config = dict(
    experts_per_token=4,
    d_shared_expert=0,
    activation='reglu',
    router_score='softmax',
    normalize_top_k=True,
    init_std_router=0.00922,
    vocab_size=16384,
    norm_eps=1e-05,
    tie_embeddings=False,
    beta2=0.95,
    grad_clip=1.0,
    batch_tokens=131072,
    train_tokens=854600000,
    steps=6521,
)
Below are experts of layer 3 (counted from 0) of a mixture-of-experts language model. Rows are named router (the router's row for the expert), down (a neuron's output weights, with its number) and show model dimensions 0-223. Each number is 128 + 24 x the weight over its row's rms, rounded and kept within 0 to 255.
After each expert's rows: a language model's description of what the expert responds to. This comes from a sample of Wikipedia text that the model never trained on.

# expert 39
router [130 161 136 110 116 143 128 163 101 115  96 173 124 151  89  89 124 123 144 111 133 127 141 111  74 110 141  92 101 100 116 131 150 121  99 150 124 127 136 140 101 133 122 104 125 127 119 142 140 119 138 148 126  80 117 141 144  98 112 149 112  93 127 111 102 121 163  84 180 153 109  95 135 115  82 167 160  90 158 125 127 136 138 142 139 124 120 113 120  91 121 101 122 113 149 117  83 135 179  97 155 114 114 128 134 112 137  81 118 143 183 117 136 117 121  84 138 120 116 170 149 128 169 123 115  87 114 133 125 137 110  86  82 125 162 127 106 153 111 146 148 123  96 140 142 115 118 144 116 137 115 151 148 114 159 173 112 109 106 137 167 101 144 103 216 156 118 134  85 129 154 127 117 148 134 136 110 168 148 123 115 118 145  99 150 119 103 106 122 142 170 143 116 145 133 145 122 108 157 170 131 183 129 177 156 139 137  97 160 127 137  98 109 107 145 173 140 128 144 130 140  81 178 113]
down0 [151  74 146 132 127 160 139 167 126 127  78  92 123 113 164 136 137 122 145 126 141 136 135 150 114 151 136 117  90 117 151 149  97 147 146 172 145 143 134 159 118 127 139 122 122 145 142 137 169 129 109  75 130 105 173 110 139  77 131 110 136 105 140 118 117 108 150 116 134 114 139 149 115 151 158 149 148 125 174 139 167 122 129 117 120 131 139 102 116 118 136 153 122 123 151 143  84 127 106 100 115  89 123  97 174 100 126 135 104 177 141 106 102 139  89  89 144 158 167 110 122 135 155 111 118  91 139  99 105 110 180  71 120  94 108 112 139 108 116 147 109 126 119 141  92 124 132 152 113 126 122 137  90 128 106 100 119 129 149 127 118 146 155 125 159 158 153 173 127 156 136 102  71  92  88 112 136 141 149 138 124 152 147 123 132 120 142 160 112 113 108  52 139 151 135 133 106 128 124 119 124 144  94 157 107 138 115 157 146 136 117 122  76  89  77 120 187 139 171 102 178 104 110 146]
Description: Organization name heads

# expert 55
router [122 130 186 108 134 143 131 144  92 131 109 128 113 145 171 150 108 129 140 135 119  79  79 134 129  82 141 173 170 149 102 123 141  99 157 115 119  90 154 143 109 117 114  98 130 113 119 115 149 139 127 119  94 132  94 138 113 111 165 125 105 149 120 122 122 175  78 106 122 183 108 173 136 125 147 161 173 100 169 148 133 150 143 141 157 116 100 137 116 138 100 117 134 141 104 155 138 147 102 124 125  95 164 112 114 124 118 139  65 133 129 140  92 190 168  96 124 125 132 136 135 153 109 150 104 128 124 141 166  95 117 135 110 131  81 151 145 136 113 108 126  78  86 117 151 153 124 163 143 124 119 122 105 163 106 123 165  81 123 157 102 167 109 124 105 156 135 130 133 110 108 126 145 181  92 123 140 117 124 132 132 110 117 127 113 134 120  87 154 167 108 152 127 133 143 129 115 104 111 159 137 123 139  59 110 148 100 165 179 160 145 135 114 128 104 107 106 116 112 112 103 144 147 146]
down0 [ 90 126 131 113 135 144 138 113 152 158 141 110 152 111 120 107 158 116 154 136 127 162 118 113 125 130 122 121  99 130 117 139 120 156 116 132 154 113 125 114 131 143  80  76 151  95 141 136 106 116 101 150  73 131 122 154  96 112 108 100  94  98 161 119 132 126 122 100 122 109  93 124 109 132 111  82  95 122 148 121 140 120 137 128 144 134 137 139 134 142 149 119 180 135 143 130  97 214 110 128 201 115 131 131 131 106 159 129 120 110 138 134 132 128 142 110 117 130 115  88 138 154 160 164 108 143 135 160 117 132 116 113 169  96 114 143 117 144 121 125 113 110 126 145 173  86  91 147  97 148 108 107 116  86  94 129  84 124 166 107 115 105 162 137 109 115 142 177 128 135 166 112 131  87 114 121 154 154 140 142  98 143 132 115 127 192 144 177  97 110 179 123 114 122 152 122 140 121 141 158 112 149 162 157 117 149 141 183 178 134 152 123  98 121 151 114 102 100  94 197 138 111 107 106]
Description: Foreign name fragments

# expert 49
router [145 133  85 109  84 121 148 157 114 147 157 117 139 125 158  89 130 117 122 124 127  98 120 126 160 136 118 166  83 153 120 166 118 107 191 180 146 128 148 111 148 146 164 148 160 154  82 170 133 167 102 156 122 100 133 135 106 114 147 126 138 114 162 140 122  83  85 160 112 145 146 133 112 168 122 133 120 138 164 130 118  98  82 132 139 118 139  74 125 166  94 116 135 139 136 153 114 138 107 134  99 150 126  97 123 161 153 117 101 149 144 134 106 131 159 140 141 119 116 124 106 114 152 136 142 123 121 124 110 158 139 123 172 134  87 138 141 140 138 131 150  88 135 153 112 115  89 106 116 104 152 164 142 132 116 138 133 151 158 104 138 112 133 120 114  90  88 156  97 125 155 161  95 111 128  84 128 119 176 144 123 138  82 118  91 150 160 122 120 138  87 149 166 133 133 140  87 142 128 110 131 112 119  84 108 118 196 142  96 142 133 124 157 153 123  76 158 145 117 161 130 113 163  81]
down0 [137 140  93 102 142 116 130 132 131  96 131  80  83 141 110 119 159 159 111 154 121 155  73  65 140 154 120 111  96 127 121 112 127 141  84 137 107 109 117 126 154 129 127 151 161 127 126 138 128 128 118 135 127 129 130 136 104  90 147 148 112 107 108 137 146 125 164 141 112 128 113  95 147 113  99 172 159 115 118  96 132 101  96 196 132 132 127 171  94 144 149 160 115  85 152 163  97 128 156 166 141 160 105 123 163 115 101 138 128 135 177 113  92 158 120 159 114 116 120 121 140 142 143 129 143 139 163 120 158 138 111 140 121 164 160 109 123 110 164 177 130 116 136 108 126 130  58  82 108  83 146 143 151  65 143 123 158 165 130  95 145  92 111 114  81 133 120 148 111  97 146 142 126 153 121 108 133 148 100 167 142 178 127 143 121 163  97  99 124 139 125 144 125 125 111 154  96 149 109 111 135 123 146 121 151 127  83 120 145 117 126 115 172 105 151 107 130 137 145 118 155 122 185 136]
Description: Number words, quantifiers

# expert 8
router [139 148 100 105 109 149 123 147 127  90 133 166 116 116 154 132 148 144 121 145  81 109 165 168 127  78 141 121 134 118 116 131 104 153  81 134 131 169 163 102 129 117 142 126 142 146 173 124 109 106 113  89 177 137 118 109 139  82 153 170  91 114 130 124 119 113 131 122 115 126 160 132 143 171  96 146 132 115 157 146 133 118 114 125 134 107 126 146 132  99 121 151 126 120 127 162 170 128 126 128 174 138 124 131 118 142 120 143 161  99 149 119 125 126  93 109 174 108 116 114 105 121  87 145 111 104  85 104  88 132 135 138 117 118 119  86 122 120 103 135 102 146 163 142 104 117 136 133 136  91  87 129 108 161 124  98 117 153 139  92 102 138 185 162 113 140 179 115  91 108 141 162 141 137 114 159 138  97 146 141 179 148 118  98 154  81 123 157 115 123 146  77 177 140 172 150 137 120  92 130 146 166 152 108 132 127  83 134 151 188 139 104  83 140 161 120 135 154 160 124 108 131 138  92]
down2 [152 104  99  87 162 164 119 116  91 103 129 145 162 123 143 120  99 163  90 102 137 113  77 116 125 156 126 110 156 153 109 125 119 113 134 133 122 130 122  97 170 125 156 138 125 164  84 146 147 140 106 178 131  83 110 114 119  88 146 146  90 130 124 118 134 131 142 121  94 146 124 128 158 135  96 151 124 167 160 170 141 183 156 122 108 102  96 129 151 154 127 103 159 131 127 113 148 144 173 156 135 183 131 137 118 102 152 110 156 131  82 138 170 129 115 148 120 155 116 122 139  64 107 138 136 104 142 150  90 110 162 146 158 143 113  99 137 132 128 135  99 126 181 145 107 123 112 108 152 149 182 140 151 148 110 121  96  82 152 125 101  87 143 141 151 113 126 113 112 111 119  87 129 134 102  97 138  96 114 107 114 131  99 173 173 134 131 140 103 105 133 137 122 120 115 116 129 146 158 171  92 124 124 104 185 127 159 123 122 167 118 165 127 123  91 124 102 133 120 147 164 153 123 137]
Description: Copulas and infobox labels

# expert 20
router [115 117 121 146 107 118  95 132 175 148 123 142 123 136 119 142 145 156 124 107  94 101 101 158 127  79 120 139 159 125 123  99 127 152 124 154 134 136 119 153 159 126 136 142 196 145 116 112 132 155 127  88 136 123 111 107 126 104 141 119 136 139 102 101 104 111 118 102 113 140 182 167 107 136 105  56 120 140  94 143 175  96 149 156 144 151 135 148 158 126 140 109 121 133  97 183 185 107 123 113 158 174 108 146 115 126 116 137 143 130 122 136  95  97 113 130 147 130 117 113 111  99 104 106 140 135 172 164  97 106 154 128 162 125 143 124 164 126 104  76  99 128 107 135 170 119 110 135 121 154 122  95 140 110 113 118 119 112 115 152 116 137 141 166  95 135 102 109 103  77 135 117 110  56 100 120 145 186 155 137 119 147 164 167 132 113 127 124 144 101 143 151 118 129 114 139 139 115 130 149 146  89 146 119 124 112 137 145 144 143 123  95 119 114  88 123 188 150 157 174 143 136  76 159]
down0 [123 164 157 145 114 108 125 145 182  99 150  80  80 111 129 172 129 153  96 153 107 120 151 133 111 183 154 118 114 134 103  90 104 117 127 122 164  84 156  97 185 114 121 149 123 110 156 129 146 137 103 129 143 110 110 149 122 150 121 124 137 125 132 140 112 161 100 158 115 126 102  97 129 106 126 110 123 139 135 117 115 140 106 100 148 168  97 140 136 152 136  82 166 124 105 122 165 147 134 136 154 107  97 149 128 133  95 148 136 104 163 147 122 100 139 170 148 104 126  96 109 152  98 111 133  84 116 101 157 117 106 153 130 119 130 119  75 102  84 157 111 120 140 116 108 114 159 162 103 116 121 142 134 135 159 146 142 153 147 120 154 120 144 150 107 112 120 146 125 148 151 142  71 109  84 179 126 126 123 163 112 182 125  96 140 112 146 145 112 129 126 101  81 102 123 112 133 120 176  79 107 171 170 109 165 125 101 163 128  93 124 126 107 101  76 133 153 125 149 129 153 131 122 114]
Description: Sentence and cell starts

# expert 60
router [122 174 111 121 115 138 150 120 131 113 105 106  88 133  93 123 129 149 141 119 103 144 102 121  96 135 151 138 123 150 129 162 113 103  97 143  97 105 106 136 165 124  80 105 128 139 113 147 129  89 145  99 150 113 112 121 163 128 158 113 107 119 148 144 131 133 167 144 147 140 130 151 129  84 137 105 120 148 110 105 138 151 143 141 114 133 100 139 120 153 123 144 144 143 144 100  86 152 143 121 130 135  98 149  96  97 164 112 139  84 150 137 134 129  63  79 128 117 122 137 135  72 120 110 145 126 138 126 154 109 131 166 144 132 159 121 143 104 111 138 101 152 113 125 112 138 144 117 139 132 123 140 172  90 138 124 114 118 128 134 144 139 115  77 119 159 222 145 127 131  83 143  96  79 105 131 122  84  82  78 133 124  89 164 173 131 128  95 103 138 153 124 135 119 122 174 139 121 115 147 186 121 118 142 129 121 123 162 147  95 128 153 178  86 120  90 141 140 141 127  92 183 116 168]
down3 [120 153 112 112 159 104 104 113 108 112  99  90 115  89 114 158 127 150  93 122 114 154 110 162 140 107 130  96 132 116 106 101 171 130 148 135 159 148 144 109 145 120 141 126 121 134 104 138 154  85 145 149 108 140 125 112 125 162 135 118 121 116 133 101  86 148 149 136 127 122 156  85 110  86  95 108 139 120 110 165 140 164 116  88 120 142  77 125 168 121 123 146 154  96  93 147 160 120 128 186 111  84 164 184 130 143 138 146 108 127 143 154 105  98 150 121 148 125 112 135 126 166 141 148 122 145 136 125 129 161 142 166 122 147 142 100 148  84 125 126 101 147 107 128  98 153 142  79 108 124 150 105 135 142 165 137 128 135 166 147 100 108 149 136 182  93 117  95 114 143  81 139  94 133 108 143 136 143 169 150 121 157  76 136 147  95 117 171 139 121 125 102 145  88 105  48 140 143 130  92 139 140 167 125 115 111 142 127 143 121 160 175 141 146 132 126 106  82 126 110 153 150 115 116]
Description: Sentence-ending periods

# expert 0
router [148 177 146 154 101 125 159 160  99 116  80 139 104 145 126 130 134 106 128  83 126 152  98 123 186 161 144 139 132 132 142 151 130 127 122 127 102 138 109 136 137  88 150 119  84 133 148 121  97 136 134 137 106 153 112 120 127 158 132  75 150 142 153 153  98 126 139 166 139 102 132 166  94  69 101 151  90 155 146 119  82 116 170  98 114 153 152 129 126 153 109 164 132 142  94 103 172 147  93 132 153 156 131 133 138  79 106 124 159 111 132 133 115 147 145  95 130 106 119  69 135 121 151 132 142 106 108 142  88  93 161 117 110 122  99 163 123 128 130 145  99 142 119 153 125 114 146 128  96 166 129 115 145 136 140 149 169 151  99 102  93 134 138 125  78 103 129 131 150 112 127 117 156 108 106 128 110  85 159  89 119 114 109 154 137 144 123 173 127 110 142 120  93  92 151 169 108 142 124  99 132 125 139 140 157 141  82  92 113 125 185 117 114 154 159 155 143 126 104 134 142 122 110 176]
down0 [ 97 160  95 123 111 155 122 184 137 163 106  69 142 142 117 147 162 154 155 173 163 116 160 131 115 150 116 142 147 104  85 167 146 110 127 130 143 145 137 129 152 112 136 146 105 129 143  89 113  95 152 131 112 152  91 121 132 126 131 108 136 132 102 139 120 141 127 109 139 114 143 126 118 136 125  91 122 134 119 165 138 135 124 114 127 130 163 121 125 131 113 112 187 159 129 163 105 125 135 121 110  94 108  91 140 131 164 140 152 104 107 190 129 103 134 126 123 148  75 153 114 120  87 152  71 141 121 132 142 148 127 138 156 128  77  98 126 110 135 123 143  86 147 165 180 140 141 143 121 125  97 158 112 158 115 140 142  82 138  77 147  98 111  91 162 123 108 124 124 162 149 132 138  88 137 176 117 117 122 125 123 135 122 105 139 155 149 154 171 130 106 137 105 124 144 152 178  66 166 123  85 114 142 116  95 141 106 113 147  86 108 141 115 156  73 115 164 150 134 129 136 130 122  94]
Description: Line-start dashes and headers

# expert 34
router [135 105 162 132 172 113 145 116 117 136 129 158 168 117 155 137 138 116 121 134 146 113 104 131 142 138 115 144 127 125 156 145 145 140 111 101 146 116 123 157  94 119 151 127 155 163 115 124 141 105 117 155  83 117  77 145 101 132  84 162 105  99  91 112 152  95  78 121  95 135 128 145 120 130 155 146 149 120 127 104 117 123 150 124 149 123 105 139  68 153 112 124 132 132 182  97 124 112 147 153 133  98 116 107 153 125 134 139 153  95  95 122  85 151 167 145  97 101 164 116 131 114 124 136 112 185 119 144 167 134 124 143 139 127 169 104 117 186 134 132 136 112 141 145 188 120  94 137  91 164 146 125 142 156 117 107 105 134  83 114 144 116 117 140 118  73  87 145 116  98 120 109 161 170  95 128 108 120 111 179 146 153 130  95 114 132 124 145 161 160 161 137 178 118  85  92 153  92 143 127  88 142 180 149 144 129 126 108 116 128 153 147 159 139 127 106 157 100 105  99 116 102 156 123]
down0 [120 122 150  97 154 148 122 143 141 123 170 154 134 120 141 145 132 126 120 129  94 155 116 158 149 160  95 144 101 118 130 134 140 100 103 138 123 149 123 125 140 126  95  76 126 121  86 129 149  86  95  99 108 128 138 104 118 133 141 144 165 160 147 115 154  77  86 138 151 149 141 188 121 148 133 130  79 122 107 115  87 121 127  75 148 152 124 116 143 105  82 123 124 144 117 167 106  70 155 130 153 108  90 163 105 120 151 149 138 137 155 138 141 181  98 142 157 106 143 100 139 139  99 129 120 121 135 183 104 103 154  96 148 149 149 131 170  90 137 131 133 110 135 117  92 144 157 154 172 155 184 122 139 159  94  86 113 112 133 147  95 111 112 135 120 103 169 138 139  73 141 118 153 130 133 134 126  91 137 159 143 122 107  86 145 102  88 124 148 120 110 118 110 124 125 129 166 117 131 111 156 171 135 162  90 149 142 158 139 149 116 126 168 128 109 151 150 142  99 146 147 154 140 106]
Description: Mixed word starts

# expert 33
router [139  90 110 143 139 136 144 156  88  80 119  74 144 149  85  98 117 169 110 133  86 112 107 108 118 114 123 148 116 160 133 137  88 139 171 167 160 152 146 130 156 150 126 119 112 143 165 156 133 116  97 140 132 109 121 105 162 159 151 112 115 129 109 145 138 149 102 129 105 186 148 150 133 153 152 155 126 149 155 107  93  91 138 126 107 152 127 144 123 184 157 135 120 104 115 133 140 116 138 112  95 141 168 109 139 140  96  94 150 120 121 143  77 139 180 124 155 144 145 112  94 164 161 117 163 150 117 101 129 129 164 135 151 105 100 101 124 122 125 129 155 134 139 125 150 102 132 104  96 132 145 128 146 161 107 163 121 154 113 108  83 116 159 130 156  80 182 101 111 135  73  92  95 111 111 122 177  99 139 127  95 113 125 117 125 179 156 149  79 146 107 120 145 142 131 122 127  96 154 148 125 161 135 105 142 116 152 119 139 141 141 110 133  91 137 121 138 117 127 102 160 121  77 145]
down3 [120 121 170 138 102 126 137 135 125 126 130 129 152  95 160 122 103 129 146 115 121 111 136 117 139 104 117 134 148 120 138 168 130 113 137 131 102 186 155 101 137 128 158 115  86 176  90 148 158 119 107 118 149 117 107 155 148  92 136 119 121 132 138  99  94  87 105 108 125  59  96  98 154 139 138 127 153 140 161 114 128 117 159 183 107  71 130 121 120 109 110 119 158 143 183 120 153 143 153 172 144 113  73 122 182 149 122  83 149 134  86 117 118 141 121  70 143 142 122 119 136 147 112 138 151 152 148 113 124 121 113 157 139 120 145 144 135 119 117 150 152 152 108 145 163 133 113  95 140 157 124  91  72 119 149 108 139 100 162  94 114 124 143 140 141 126 132 129 121 133 118 140 167 135 132 159 110 165 156 118 118 159 105 146  88 149 116 124 114  99 122  95  93  89  78 119 171 121 115 127 164 141 116  95 123 109 174 185 131 105 158 147 119 105 100 118 140 129 167 127 168 118 140 147]
Description: Quantifiers and amounts

# expert 13
router [105 150 129 118  96 113 146 151 159 132 165 131 158 130 131 125 141 162  90  67 156 133 116 143 109 124 131 165 100 160 123 138 110 166 134 101 109 160 154 123 149  97 132 121 107 154 138 195 112 137 196 117  98 132 111 126 149 152 149  61 140 153  95 156 129  81 135 129 140 130 156 146 131 135  90 156 155 178 107 167 109 116  84 146 110 143 181  93  88 135 144 114 103 117 132 129 131 144 151 130 141 145 126 127  86 151  94 142 126 112 155 113 169 139  96 142 129 174 120 110 137 143 138 149 116 135 133 151 124  94 101 161 170 139 108 159 115 138 139 143 116 157 110 105  90 102 148 108 146 154 142 105 144 122 147 146 108 103 139 118 104  90 154 142 121 146 115 119 119 138 105 127 158  58 132 113 153 125 100 151 132 123 112 113 107 109 157 135 130 150  91  96 128 158 108 165 112 136  73  96 127 130 129 100 101 111 156 124 127  71 113  98 103 133 116 128 146 136 123 135 138 123  91 149]
down2 [ 91 155 129 133 101 113 184 126 151 119 161  94 166 124 163  94  87  87 140 148  64 104  88 132 107 150 124 108 162 148 123 141 105 117 136 138 131 115 128 134 136 174 171 150 129 113 131 153 126 122 146 169 133  97 111 133  96 176 158  73 149 126 156 139 150 109 144 151 117 147 112 123  89 153 128 160 123 130  99 122 108 128 158 136 145 126 105 148 111 155 109 140  93 141 109 123 126 123 125 123 120 140 127 152  95 116 120 127 120 159 117 155 136 140 127  98 138 104 112 125  85 117 139 131 101  97 121 117 139  66 112 115 120 142 133 154  87 151 132 128 116 134 163 134  92 105 152 124  78 138 143 136 111 143 115 137 125 155  76 186 147 114 156 133  92 139 147  85 152 121 113 142  73 132 126 131 127 121 148 187 131 153 133 140 135 147 109 118 161 151 139 141 127 122 147 100 118 134 158 107 120 186 101 103  91 162 107 172 146 110 137 106 119 146 167 105 108 111 172  97 175 129 141  86]
Description: Copulas and conjunctions

# expert 7
router [111 131 130 120 148 152  80 108 149 163  86  79 146 113 187 130 147 124 128 121 142 114 128 125  90 128 101 151 153 151 105 110 152 151 102 109 161  94 111 106 113 151 122 112 134  99 120 144 101 127 125 116 132  88 144  80  98 124 149 139  95 158 119 106 165 137 111 104 146 147 167 127 123 104 121 152 154  91  88 126 109 125 101  87 140 164 125 160 146  96 102 159 146 156 111 118 112 167 151  81 176  83 110 126 137 132 123 163 119 111 119 122 114 132 116 125 133 156  88 139  80  92 173 128 135 106 159 155 137 145 132 128  84 134 120 165  97 118 127 131 130 104 147 133 102 119 110 132 145 125 157 109 173 143 145 134 103  88  77  74 140 153 125  94 142 148 123 135 146 102 149 136 147 165 152 112 160 128 163 125 123 104 112 146 126 133 118 134 109 114 128 160 162 124 128  92 135 135 187  86 145 139 137 117 164 115 131 120 153 105  92 110 102 121 145 171 110 112 127 139 102 154 176 171]
down1 [135 128 136 107 136 138 101 140 102 125 102 127  99 139 147 149 164 137 129  94  98 135 168 133 102 107 153 132 123 132 181 110 140 103 104 173 111 160 148 127 121 102 168 149 143  66  97 111 154 141 113 107  99 162 147 126  77 164 111 139 168  91 122 133 106 135 177 140 121 130 123  96 105 145 129 143 109 132 148 156 164 115 157 132 125 127  81 121 104 131 166 175 131 139 105 102 133 121 142 117 175 122 143  90 147 156  98 127 154  82 149 107 134 112 145  75 162 125 135 125 141 123 104  88 116 139 139  94 106 135 125 120 125  69 140 150 133 132 153 153 148 122  67  89 141 144 145 121 163 162 105 124  86 100 131 102 131 150 130 152 114 123 153  95 121  98 110 132  92 144 123 134 155 111 173 120 134 116 111 127 103 137  89 128 109  89 117 116 131 121 108 108 123 145 134 179 130 153 123 143 170  97 120 109 146 128 111 181 123 158 152  98 174 141 153  78 125 117 118 169 104 119 127 108]
Description: Plural person nouns

# expert 16
router [ 97 165 126  93 148 134 138 113 116  99 120 143 137 143 119  89 145 157 125 116 129 140 125 122 113 148 108  87 113 131 113 170 104 173  66 124  90 155 118 147 143 130 131 124  82  93 140 178  99 116 139 121 119 143 120 136 141 142 164 114 124 153 143 135 113 147 120 138 123 150 165 146 107 103 129 115 145 152 177 163 111 129  71 132 121 152 122 152 153 107 109 151 138 162 121 124 121 150 181 142 145 130  89 154 117 129 121  81 102 110 124 144 116 119  53 116 130  95 160 132 147 123 148 116 153 161 145 150 120 102 131 113 160 110 140 111 110 104 110 120  75 174 124 120 124 144 154 138 138 129 125  73 122 157 119 121 118 158 161 125 122  89 124 147 172 132 168 129 113 136 126 149 135 153 136 158 101  82 140 127 144 129 147 129 173 138  75  94  77 103 129 130 138 161 101 151 123 102 106 116 177 176 136 126 122  79 131 152 133 139  77 105 158 141 139 137 101 137 148 113 118 173 147 112]
down2 [165 120 148 167 138 123 128 145 133 157 136  76 108 131 158 120 110 129 136 102 145 131 101 129 199 137 140 139 150 103 162 117 112 131  99 116 150 160 122 111  92 154 127 129 121 173  90 152 142 104 121 116 152 111 156  98 137 124 107 140 138 132 139 123  88 163 144 147 138 123 113 125 175 100 126  98 118 113  92 142 128 145 101 133 152 155 124 147 113 127 160 104 144  78 111 135 142 134 124  90 166 167 119 103 110 122 139  90 164 131 141 110 146 124 118 143 127 151  86 135 138 157 127 102 124 104 119 101 150 166 142 136 102 135 152 147 146 100 140 143 152  59 120 148 122 140 172  94  91  89 118 191 127 103 128 102 102  96  48 116 145 139 109 145 163 142 105 114  94 136 118 119 153 198 119 126 122 126 152 107 133 106  96  94 123 120 104  76 148 138 116 134 108 134 158 161  75 146 151 119 130  98 112 175 108 138 110 109 161 131 136  90 107 138 141 119 126 111 112 130 158 141 122 141]
Description: Passive participles, action verbs

# expert 44
router [130 133 134 150 100 132  84 132 163  97 129 130 119 137 103 106 122 114 137 115 149 163 116 116 103 108 135 138 133 108 121 119 116  90 103 141 105 103 135 123 191 103 133 157 130 117  94 118  93 165 171 103 119 112 112 126 123  93 140 129 148 135 148 121 127  71 157 135 137 129 124  95 111  67 126 105 169 148 136 125 127 152 128 148  98  96 133 141 138 136 138 148 139 147 141 133 137 107 164  98 154 121 112 133  78 101 183 135 155 131 107 120 134 154  56 112  91 121 126 148 135  94 121 117 111 124 159 174 110 180 136 109 131 142 108 114 126 126 125 122 139 120  74 142 132 125 168 123 139 158  92 143 146 131 130 134 132 171  90 129 128 129  93 156 114 145 188 123 162  99 121 168 114 116 112 106 119 162 120  90  82 130 132 105 182 115  87  80  99 126 149 127 148 141 164 147 121 134 144 108 162 120 135 116 111 121 143 150 142 102 119 118 128 208  95 153 160 142 155 133 102 159 111  95]
down0 [106 164 126 140 140 129 103 101 154 145 126 110 142 147 165 142 115 102 128 108 114 151 139 142 168 135 153  94 184 110 142 108 136 113 132 129 113 164 102 130 132 122 156 125 146 113  97 142 160 138 121 129 128  94 146 123  98 174  90 186 102  92 139 104  98  90 137 145 120 144 166  79 103 128 127 164 125 145 120 118 130 127 136 103 111 179 120 131 129 162 115  79 122 125 165 125 154 148 116 138 142 149 172 120 130 131  83 135  89  89 124 128 129 153 119  91 122 138 181  99  91 124 145 156 153 109 129 160 125 168 143 150  89 164 154 125 123 110 132 106 141 134 140 174  92 140 122  97 110 152 127 130 146 105  93 148 128 112 112 173  53 124 133 129 153 132 125 107 144 178  72 100  92 125 137 109 122 124 109 131  73 107 151 127 147  90 135 154 154  98 114 105 130 147 143 125 123 131 130 126  81 128 104 155 105 130 167 114 126 140 131 149 120 181 151 135 101 143 122 119 178 151 137 125]
Description: Table cell separators

# expert 43
router [121 118 115 118  86 153 121  69 161 125 152 164  87 114 109 106  84 133 107 136  94 139 146 134  97 111 174 144 114 141 105 102 136 134 116 122 131 132 165 125 108 105 111 143 134  91 133 118 105 121 145 133 197 121 125 130 168 101 103 170 114 115 126 125 129 100 122 124 189  96 152  91 108 141 129 107 104  91 164 147 123 118 139 124 139 117 134 103 141  89 115 143 119 143 147 146  92 132 145 122 154 109  88 140 118 159 173 141 147 152 150 126  98 178  93 108 122 165  83 136 103 102 121 130 143 113 148 119 133 157 136 129 108 141 165  96 111 154 125 139 123 141 107 146  95 121 123 100 129 136 112 142  81 167 126 156  71 102 122 118 138 145 111  83 169 153 132 124 113 104 111 152  99 145 100 129 135 111 155 159 155 160 150 117 137  75 129 125 143 124 168 155 157 113 106 109 118 118 129 136  94 170 120 131 148  94 103 129 163 144 112 114 123 107  99 180 143 144 114 111  95 114 166  70]
down0 [ 93 116 150 120 108 158 144 147  97 125 182 147 142 103 123 177 121 100 110 123 129 118 158 100 172  67 102  76  76 175 140 124  80 143 133 122 152 131  76 130 152 137 154 126 123 136 109 185 117 114 117  97 129 130 111 146 154 152 103 132 168 162 131  65 119 105 144 106 105 147 185 101  86 106 148 134 126 132 161 155 148 160 161 135  95 127 128 112 118  95 151 123 106 131 123 120 141 100 165 171 148 114 141 125 156 113 123 114  78 138 126 128 145 127 124 124 113 138 120 101  90 134 144  99 163 139 105 128 129 138 145 147 144 134  99 161 139  88 162 120 160 130 148 130 133 154 138 143 114 150 139 125 152 166 141 119 158 110 130 131 152 152  94 103 128 140 127 148  91  70 150 110 115 116 150 118 166 149 123  98 148 116  93  69 127 110 109 126 154  91 126 102 104 176 145 139 124 154 117 157 127 135 129 140 121 163 166 116 117 112 133 134 109  89 106 139 110 155 122 134 102 138 145 112]
Description: Infobox field labels

# expert 47
router [104  74 139 157 121 139  94 129 146 104 150 116 117 159 147 165 143 135 116 165 151 131 155 149 113 108 148 108 148 141 131 115 154 117 114 103  98 131 149 145 157  90 106 136  79 122  97 105 127 123  99 160  75 171 125 166 169 108  96 167 162 158 123 116 147 111  83 118  86 115 117 170 109 135 156  96  86  98 158 136 103 135 187 126 135 114 146 145 146 181 161 107 125 131 108  99 138 116  98 110 141 116 135 108  84 153 135 161 158 152 118 131 140 128 107 104 114 150 170 177 102 136 166 138 106 124 158 199 138 147 116 172 144 124 156 131  92 134 128 144 110 106 125 104 115 121 104 123 112 133 103 164 153 159 117 117 125 123  82 143 143 144 109 162 109 133 122  89 131 150 117 131 150 136 100 102 125 138 141 143 126 132 123 147 118 154 115 118 150 165 138 113 119 128 150 113 123 142 167 163 117  80 111  94 169 121 127 118 104 118  99 131 148 143 103  96 144 128 112 108  87 123  81 119]
down0 [106 130 155 116 161 109 159 121 123 155  93 148 143 135 123 131  81 132  98  98 133 126 163 143 140 137 133 149 142  94 141 136 123 133 103 148 112 142 102 129 118 118 129 128 139 149 136 116 134 135 125  92 124 157 114 164 103 150 123 158 124  89 183  99 151  84 150 105 107 105 112 121 118 156 111 113 112 121 159 122  84 149 129 145 125 135 170 125 130 187  80  70 143 137 122 143 122  98 175 128 155 177 125 122 127 132 181 109 120 100 121 149 116 118 169  99 116  99 152 116 111 134 124 104 144 137 106 137 159 158 140 155 126 139 152  99  98 156 100  92 109 110 121 106 130 145 119 113 120 156 127 165 157  85  69 155 118 144 137  74 121 158 138 175 149 113  93 148  85 163 104 151 143 129 164 146  93 121 136 124 173 141 111 124 134 103 136 168 159  97  90 161 145 128 142 104 108  96 141  98 114 104 164 130  92  98  87 161 109  98 149 135 149 152 109 165 144 126 121 144 131 103 119 153]
Description: Field colons and separators